{
  "lr": 0.00178,
  "final_lr_fraction": 0.0,
  "steps": 7486
}
Below are experts of layer 6 (counted from 0) of a mixture-of-experts language model. Rows are named router (the router's row for the expert), down (a neuron's output weights, with its number) and show model dimensions 0-159. Each number is 500 + 25 x the weight over its row's rms, rounded and kept within 0 to 999. Numbers have three digits each.
Before each expert's rows: "raises" lists some tokens whose logits its average output raises strongly, later layers aside. This comes from a sample of Wikipedia text that the model never trained on.

# expert 15
raises: ".", ":", ". ", ";", "+ ", "; "
router:503488484498465491525454504494456508486516478472529519520540514488501475509509501467451515501503542525440538483535486512478491518504494500475486488471473527491545551492492510550513498528499481492508503496485575544493503538511507474471514507487496537499484530534482468537475463490449535533489513499529492451511458500487496512486502448502468471469493490515532499500499521493522519526467516497475484509487505514518466499535447510487497453446492511475473516519526521460532506534469492
down1:513475502489483516486525454493434511509502569533548501517496491550500477501515512443516530508481518511481531495494493523544491500493511541482521508465561446508511498491483542515470528463531507506487531480513524504510511489458513500491500488520546535477495556502515527492525469465472447490506509464527478519500508503487488519509519489504507508521480469500465515509498489497485502509528521477497482487545507535511537514535502531493510524550492471528491505521569467495488468459529510
down2:493544450461498544483555501505520499496508469485532502508546490480481505521484493492512489514544481490521527545461481496536503464510539508505489466463496476446560482484497435476483507511476537501511468504491527490480476469452473503473518490495477536513513493473550507502505495547512492532507532496514484531519505489514538488508474509485532505517518455473488487517493513469490535517490505445480486506501491503536509477496497469535481454481492491496550484473463456538515534510506532
down3:500432482493477473496452481567515499454487494489482452511467508516475490489515475528517487486507460472485529480524514516495492504562549489482516465493498473503515514474496471559481484477527492460502498520503491522502522512495530502516520489483497516452498526481553497513500467477499473486511462515493464499488511487468545525475516479497490471447459445483484484510495502560518522483508560504531478552492467481474538501470527489487539499530502505539508505484497492505487509514496486
down4:493468444523513489489471490493529469486491485502496498507524527457499456478511479528552522482486485503496527539549503516482515517404509496491468481531507507473489510484512481550508474508523479558492505472496533481473489512513515517514497485493511514525493463516502508520477520468489487552473540504489501577537520536539514532445497501516472483517516512506497462535494507528486487469480506510527523494516547507525452482459489491499522505483492447496510505493500533482526520504530477
down5:479407505518483483471485506554470462470485541504492481520507498454523507505491500490496490515520499463503504467493480470470537489515497445492510535464549478494468512514479492524508513528499509541542505492510527520483520536469501455506497462498462490477515478531452479489491525538497532531480479531470465523517478487442464476499498495482494481461506499540510491454499496532514525486467529509499496531521497492464500468510498509466517525481528500476518527497549526498494502556501513
down6:513522513476490518473501495513534499503506488475462497473504507526508498495502519518503487521521476502505537516504498524481500532541498516467478541492494513498498495504545552476515548509528554491489477516525515551516497477540512533540508476548488479537508523514509507536524458495503477493504546467554499562490467506511497470527516486498497481518530520511477507429517516484452535539500505492489494514490481560456474525542520463468515469467473457538481537509508503503529496484513523
down7:501544506458487495521486501503501493500461487470462495504499552500509507471527497565500456483498495508492504531467531463519498509490482517470544491524471523476532534483477480464463467485471570508466475529448499518502532505479499494506503511523502493499466504480533515491463537471522517493513476464535518501513519530502491508550509548535491493457505496484547521469489477470556466503525509519518532493520509494542489490491486509516471550464496530477521484513447473499482510485520522
down8:505490486536453487510488500499515526537466499537503508488511464537489436503482438498497451478436492479514495489518508464497525491487485446514470518475524509504523465487487546509519473448497543495519478501484485541436469522481506521493569521524479515491488470503499505467539479525487517512465527507528480491493501491502500490488550524524490477459471534462517485474533453482513486543485529450517513501512488541503500493493506503502481502505473528532486483505476517518489526482483506
down9:513484520516511540507500492514511518508444480494487481445546511485517514468491478495530541504528497516503453545495543522487569522516508511525517483497494522484529458503510520468503532494499508525497515539504500515494487468486522504483501526510486480487509498512515507555510487489470451470487511483511479542478528476522485458504546494507510493528522584466506520531457495476459486514525472457524492500496511511457452520475518506470475549525494487492520490467538508511495447502496535
down10:492519513518495502446488474522517546502513518484518493553501484490553498484489470481518505519494478522527467513498505480525509482475450466488563491504510536522509473522484532485498528514484496537455506522467480502541516460471502493505453554477513529530477567474509529463532522469498485520462465521513516505502473524480510544489483457486492495518483473448546517528538472500547496546500511467508527490482501492486519519472503487507532496450466509516511503500523502475519499492474486
down11:484530493473506516504536496515510501488514469532514496501517484524507566475518465496503493511526491478515466507505496498541498498461501488551530517530541454579517469491526460483473492505514548476541475478478484489483515457501518504525441502443534487508468509493500520543512497518495527468469480481450518456533528504506487492521525486515463497518528547500526515527457487501522465500452472528508505524503537536505510529531532460476483477502499482497503508494516487474514469506509519
down12:535496518477532474468493482491544449511479485502482509504434525494506480502498477515515503468528491486539501472487494465519448506496458507489528465479530527463463524518490489507463499500489521550458511489495529521512526498511500453462495468515483499515461484532513503484515522453530516464469486486515499490540485499560505495488486492539475508496494488455507440463499508494546491446507503514504523481532502463490451511536521519544524501503479489540488511525479478489490447489515478
down13:495517468482477497493497537499505475465497497450450498477536465477524522451521485549522447506492515474468522496473494506516513485520493547493483484491521485493503466521505499474518529532476477503504518505479526533499512508481483516520538517517534507528514486499509512521509540496451425509498494463509517501535482459439536482499493469525485513516554514487482487458468489484514479523518439519446522477496538523471498499497564501501491497510489531479509481506499508546467515520477472

# expert 5
raises: "the ", "a ", "an "
router:542530486511515524528488489510493523520517487481515464478495514492510510477513514483504491519520491546470516495517507501488467496479528545503513535518476521465546513504494536470566474485486492495472498516461499532541510481512476548475502527479475481523459471493534476497529465445485530497495456549526517460522463504541487503516535490508539536509503474467539489491531546465502452529499462512489498536478525547501502526499488469491491523509517452490479529524485486450493501508465513
down1:485491482484490520496466498545497505497476501501497537531545514484503496550523539515513492530484528539557480517500476493531450501504496500491511547508455463479536521517492471511497521511507483543509545472536535449495486483483501502465480474524536519497529548487533472524506522543508501494482545498533501514508499532476507499513496501521461528485514448507470495556461519466491523458475518489462443489472516490461503472486523509529530500496445481517524486479512471508505519515515499
down2:511480513527546550518543533503527460501472536521527496447471532494496484523507443486494519534489489485499552496508475525503535519508478509496518474498563490484471440488460488498488484512447524549479477501553450471515497476469472480497487516466532489506431499520540524466481499479482484482488489461523494494501500502488508431559492511510518509509506506497535515491506488471510536498542507483514503520467512507504498507503496481524480488445481496509506516500500479480519483478504499
down3:474565500476518500513513483507500522501507513520475523498509512476516488513457452463486511509518538523476482484450493505491466514480509474519485478440446496497498503540477502496509494521482492472513523474505504503510497513539507492520468525546525455500507503478507474487449477523515483477515537452478476485479560508429501506499495493521511518469504484502542465509563532478508479487494504520533486443473462472478552516500514507464513515530505532517529538452516510511495478509495489
down4:497475465471535525502507466500548516486498500501466487489485532507539478524525502496457523494477484512539513543489513499482500497528497472511485520507534532511482481536512471461515488472513461504492490469479486533534520521511454548495521496498442494478558489466507498524474504504496518519430518505552511495507512496472489510514463554507515480516518491548551535499475495487476491481526481514551487525461559491466507515523523506494520516514455507472529480505499506499487494438509467
down5:500468531504471471478479529492482482536450561465493457475532485515463511503504520473524477530492480514527518501535494523499519512491516463503493515511485513536514513554474492477518456491537484500501507508517541524526470478507483528476452500523501457514493466515509470471494477500440498519476502539466488476513545518505491464490507516524467509512466536553537516499478524522514509532505527467501422496492465546498482514498495524460515528512487513492509484462489487497525498541474514
down6:502528464501489491513486471501496499525468493514452469531512494473468536497472513494500468504492491494473513492498454521479545515471528490488489504467491531517447485488491496527544502529528521452518527512489501514507505446498525539483482509507558487504509533520462508531502474552466489507491493454509496510490519495501517550446488530476445473451496460499534489491472499505500485500516465444474484515502512449484499498516472485520528469443506552505507483470513515511520494553486490
down7:478562478508484467485486500487455529514501479540513497513525490453541507488486480541486489488506498519547510483507470479553467536486504513486500489481504549515453492513508497489513520490489505460526518504511485501492510546522473508481551481525528567542428477539495495487477490503467471495507496506532514472503489498510441507467505479487505508457519481482459536507482524492484482543445485506470463495491563499516442498506471523494521488500492507498529532480513498491483490498486490
down8:489515533483509486461514520501503498513522489501459503515452514470494532517525506499514485525513523480621497489531544500538515507527490509473499511480498504502502509494507444497464493485489538449490487459462469509509449540487482498527507465505519502521522501514481514494522520513502496545488535467501510504472483527515519470488484539496462491492469490519467498501491500531504511522484482497551491497510499491450467492487484535483456518511528458446530490461492449488472521503479527
down9:498497501492489493483486497531510531483497472531502546500453497508523479465481509526497509486497537522567495510529525474524501520479504533506517501459468528430487503524515464525488535510489457513493522465441516483489443517549496503523512497514469455479492480506523496468523497498500461477504485536524508505517494479509502520493516524528487495466492494513460550484516483491517491508498520520484461434515506574497555486482524532480493443492479437496497510492511512502488508487495472
down10:529509515476497493456503507519492496494499519454476508506541484536475504513471563514515492541500534507441521477539484502523500500511544463491491532492465487527481508528487460479489539468511555483475493496510492510493504515479504500458486494545507528498526523488487465527481508481472478530481503491474461484500533517470500533418468500522491521488509503528574518496489512557521534519525508512517532478536477536482511459506530520537520505528495523492527507487501520475498482502518460
down11:520529538465480505505529508493505496500493541459497488512503491494525488534467467476512501494476491511464503475502460519517495498510495473503470551471501473488477505506512516535515509534516534490536480514532524504475515515505532500482502477515505465483504493491482475478488530493506528515468541471466440467502513444556464515504531476480476482495510474472557516498497493488494516452532511535493504453483474454488496512511530506464471510498509500510471458489530559496492494501604499
down12:486510464520507539475463482505452520507517507445466450498495522508508474493508505520524497537448486481459500475541503529480517515529539439542493496535469471501540488448502526455464495471475488456454529511498522518523497529463487508525502509535503536459515485507503483514490555501523534471477524499526496491490539496553487473474489485501502525522513506515482501512520496499519501514505484504520518474525516520508484505491531566466473503517532529482527530451501519487475504496510477
down13:475477499467543510477506561455498486566479496501504515488520486473524501486527584491498516486464505530481501476478548490488518452535484509524510515502514532503474508528549458512489508530517509512503483534529518489484487491510500476456472487470536487500452521517481497544508492515512467485494554517490488529474483497508515507484473496482492484469512490509481459513503491512489508508474464467461467487531522538489521494520499510496508468481510529483487457492536468478569514484464453

# expert 2
raises: ".", "'", "-", ", ", ". "
router:523510541498458497466462500491514481498491473520541518527538476539483517493528499472508471527550499520431533493531479513521504526524457479502491525497500497540506514485505506522525505509492473485509476438481519511508517549444462491505523476468477496507497525466477441535473496501437521460469500491492501450506501505524506496521506520480536471479501484517545502527491515453469476543492467512520470509508488492492537484536484465515497500483479490479536498458488493493538485521498527
down0:520531526511512531497527537467479441540533487562505513530444512501500506484530533495524513537525464491516464536505509500492490525486508557540498540486496515519447469500492506497504494466516509507527556473468514476467500480469462468459511519487511511497497487487542523487500521497516506497522529522510484499542512486498473521520489497452500520535480480443536515463514523513471495516472495499458514485507504477524497501448531495483532491481509503482463552486515514496520504455525537
down1:475479441490506495529425518515505470544470513492504464485492457511534477498462497506566533474520535511477505483480495479494502504476538510518505490483469521536527510481489491519512480498494536497509455509503489480499504486441537509489502478504509500517490512517514475494518491499498450552486487525511496466565514524498491501472448536460514503509534511492485478530470521540477519526500531534488497515466515464462481493485524528501525439488490501499524506472524508545533487524544521
down2:480515533491520513515519504462555461506508508472501515516482451497526479493508498467529482506478526503502496440462496505504541511515494486519484517499481541485490464460489521459466516508557491445495493510521473460496506491510492495501483514525538518452478520555521537492475492542466490504517517496521521521464500504484502519562507530469473490490469541476512470532522507472466499508520516477481514507523510535514532508501512500526514516471517547513543461491501504538504418510526503
down3:465469527546557506509500477484483534479522484448536473483468519491475472487512471503512449507488493492511490497450515486516518482509468439449521518511501507539525466432514481511526514490498528471484564523490499509528496531533484484480489490538513547500478475537535543508516532502492498522538445488513494454511481505492535511504525499522501508479504488485518512488464508474537466499488460451508497500524504492494471509508496451496443483506505476495514478513516510518479482466500481
down4:494516452464474503494474466493492520502487512472465506505480486523524468493496476524502517490512474462481566525465522547515509500473518534491524513476541488511515544488498511517486466491507506514523478517540476520505516523507455525478488468527539530524502488480458441534482517503513480484455470507500477534486493499527475525452461534485467503493513534503503513538444522496490522514503526443486500507525470493486498486488470482541496505517543558455497493468482492447516516511533483
down5:499461491501517501493484502514506554478488471480516524449511475506515487498498487516453483531481501516544525497471543530505547518498461493539452492515499468461532509539480519509489551467514503520480488496481541550560492496504488493444525515500485488531473494515519499467534497500486484515459465503499482507513477478518527494487484490503525478512461495501482532477526437500502542486449473520525522492437527474480492522509545505499506511494475471484503457541500504497482508469454518
down6:480515502506502514531506488510564490521494514492490500465530490502534511498550440516507496505491497507480535465491514484503519492500499470525511465469466510538464486476497476503499506499519563543508508486501503546509466457495497511508449541511499466548497514552530501514490504528496507531511495487490516492473489503467505504489532507512494505517518505427527471550504541477505494479522516427572511472537522490490473503531517471464517501525507497504528463494499498527494453533469476
down7:458509492493517511523495502513539499487498481549526518480474499468513504522497545515518501506512493516486517504492496529516540486489512476497485492521502454506513508483511507495480439495530486467489566493549541551474456479502481451502549514532519519485515518552456534552474438507504502481459481519527497437534467515508475471474470453528493504462484542540508524478502465486490522516496474529466494510473507477498503500506480519503496474534490481496509507534496488463514491535512495
down8:546483501497508523482505498534435503528507508480452482515476499536539503518518528505538524526496515511492449487471490498564454485543510486531501469472485522492474542541531476496537551521510522495459500477487473501504452471508497451505484454507487486488494479510515502486487478508529471508525476512533509518520502512509525541486484498479479546534483501464506480504508496499529467472486493450464477451508557491526510492482511507494494554506502468466526510538491524497494487491541515
down9:530517504489495488490513489508476464496521484499471496488515541560499540520519491530512473519500494477500470539496492502494444482536511508508466470471572492497511534484523516490500487529503531487542487504495521491547481451518468478517513538499454445457479560473523512512528556507497504474486454483495482534479483525504483528483492509488500493481470499480548493494521467486507499463516500454496541477513503479517489532471514506483554522535507457493544526498490517495490456515513473
down10:496492505503501498523466549488462482496461507464518522508507491493471479530559485482504474496538503524483532524466505546513522482475500478479487447514475488528522474522522517520507484529526516494489512458468472469478501573514520492462484542482534499512518486471520525511489488519482520520512473477481490524492513509486481498497438518483536472498466482500485500510532493535527548491483546504491545541500553484516474497480513540481458481498525524459515482489519544490492442493530527
down11:553476495516477485489481477468495511481508489498491540488494490523476506521503506457507502496511513500499509534574471474501507516507504530467479507456508511509506490525468513499525465465556439492485522475467529523534537475501498485506497471473493490492446467496514512489468470490472480501460514469524433438523487501514464538507569488468515538471508499504483438511442506497483511500474506507503511480481526499469499472467494509515491492512525462497489495526547529507484489492496530
down12:505467515490452480519485532476499515516459455459502512534445554487519526487514504531488539521487482508488468463547497496505531473458492491491532530490517504550521472521505520553547519490519500523488501492496520494456484540505506514493498446530478534520489508512524485488506506465544503511491503507492524474479529482486538491484485477494521518447528497510522489488481546483515505527490493556478498477553516525457492479492508466478504519506515520471503507560547501492549498494489525